Below are experts of layer 6 (counted from 0) of a mixture-of-experts language model. Rows are named router (the router's row for the expert) and show model dimensions 0-127. Each number is 128 + 24 x the weight over its row's rms, rounded and kept within 0 to 255. Numbers have three digits each.
Before each expert's rows: "mostly gets" lists some tokens that are sent to it at least half of the time; "comes after" lists some tokens at least twice as common just before its tokens as in all text. This comes from a sample of Wikipedia text that the model never trained on. Tokens count by the router's weight.

# expert 11
mostly gets: " th", " sp", " t", " att", " f", " wh"
comes after: "\n", "-", " and", " the", " of", " to"
router:132141120155111158136131149093155138108132115139138114135164052116131136104148131120126094125110095136113081131181136113179124108116126110116109152151123112135093088158163111122133122108142115109080148143104093151126128127176113164098102163106084142110132160109129148092177170104090104140124114129105136132116154135129120113179168118177129139150093105135118118116140125117111154170119

# expert 6
mostly gets: " Ind", "merican", " New", "•", "ld", " En"
comes after: " A", " H", " E", " an", " a", " R"
router:125129133134126169113118115083147099149136110152152142127164126112102094062166097139126120137150083123109119133106112097146167128139131166108101136099147133142121160180163094147131138114156137106144147159135121112161120077151136171141082117123089148154114147086162135110145158127102082131117136130107167159158146113125103101160132128156104118147093148118114162121123087124134148158155

# expert 8
mostly gets: " who", " but", "$", "The", "ould", " I"
comes after: ".", ",", "\n", ")", "==", "\""
router:133146139144113163147175153096164123141127147132179094098131148101101135086179089120161104147130124114155141094141152156165123118120133113124092126112134161140083106128164114158148142093141129092117134131114072095165132128143108172138086102110120156102104157104164120116098150129092102135157106169124117160111142084153112099141142138136113139127143102105096120140127111135140139165101

# expert 5
mostly gets: " re", " been", " after", " time", "ely", " that"
comes after: "ed", "\n", "ct", "u", "os", "ent"
router:111133131123150151100153124099116108142129112156157112147096126056094161115131131150124081088107125109120141137121130146144122140133123148135095105141170103154097092116138112117169127122106152108109137140106086112108084179188138148102109149122083146155154124097154163151151168128145105139142124144130116137107140081135075119159122127164120120125088131095096134133174130159142139146111

# expert 7
mostly gets: "|", "ง", "£", "†", "า", "ily"
comes after: " ", "\n", " m", " (", "1", " c"
router:119117150152161151100168126102169105144115146155176142143115129120143153086145108140171104130072150083136084148139153152158102132120157126128116133124166155165100116155161100143116137084120128119165159132134100129127136089166143164119110141121105128132131156103147161120137155121129118128147108165133111135102126101143086090135151133139106114099077142122067146124180095111137124127123

# expert 10
mostly gets: "orld", "ã", "ร", "outh", "ł", "'"
comes after: "a", "o", " W", "e", "re", "w"
router:107129116115131160139140114124122113150118131143137132099134094110130105146142106133148129120110111105112102116166152138158120102136117143084134159154110128191127105115135082116122137130191131090126159146110122090146118120159103183099128133119117162132140161063111123134141132167123110120151121137119112146132163075163115081156134112169109158116135127073105187135185120128112154141114

# expert 0
mostly gets: "ü", "á", "ō", "eral", "ö", "ú"
comes after: " M", " D", " P", " G", " B", " K"
router:123133147151134151116159126122123121125134115134147141115156080083125140156136095157162123172112109113136089144110148126130167166123141125114146150148138146168083115199138119121152154130154109122115112133111120159155072132148115170099101125112105178120123143120146130117130205149117125135118138131131132141076133128109084100157131150158108122101068144104132167125118093125154136165135

# expert 4
mostly gets: " the", " a", " m", " an", " The", " his"
comes after: " of", " in", ".", ",", " and", " to"
router:120135160114100149161152131123167118167124104166160128173097088114090155115133109114130099111127112121150126119135133144171100155118128145119124111140122154149118121126173114132141100121119109105134129154088073129136140089163115174148088092126100150096099123091147162126117131117095066138132117165128117096074128098151099091141150114117130154094113132084112125129116143140166166140120

# expert 9
mostly gets: "|---", "″", "fer", "cc", "eat", "rib"
comes after: " s", " f", "f", " re", " S", " F"
router:108110137107126161156148112090181149110137118172127121150159108097112125112144107113132139128085136122166100145129111095170161120152134137125127127108147152151145115145163101114132142114108123104116116150085126126085150143168108155120105156101158160144154143121156104132162090144106145170121128141127119105084144096143053107152169135165135139139080109116125164100171095134122120151115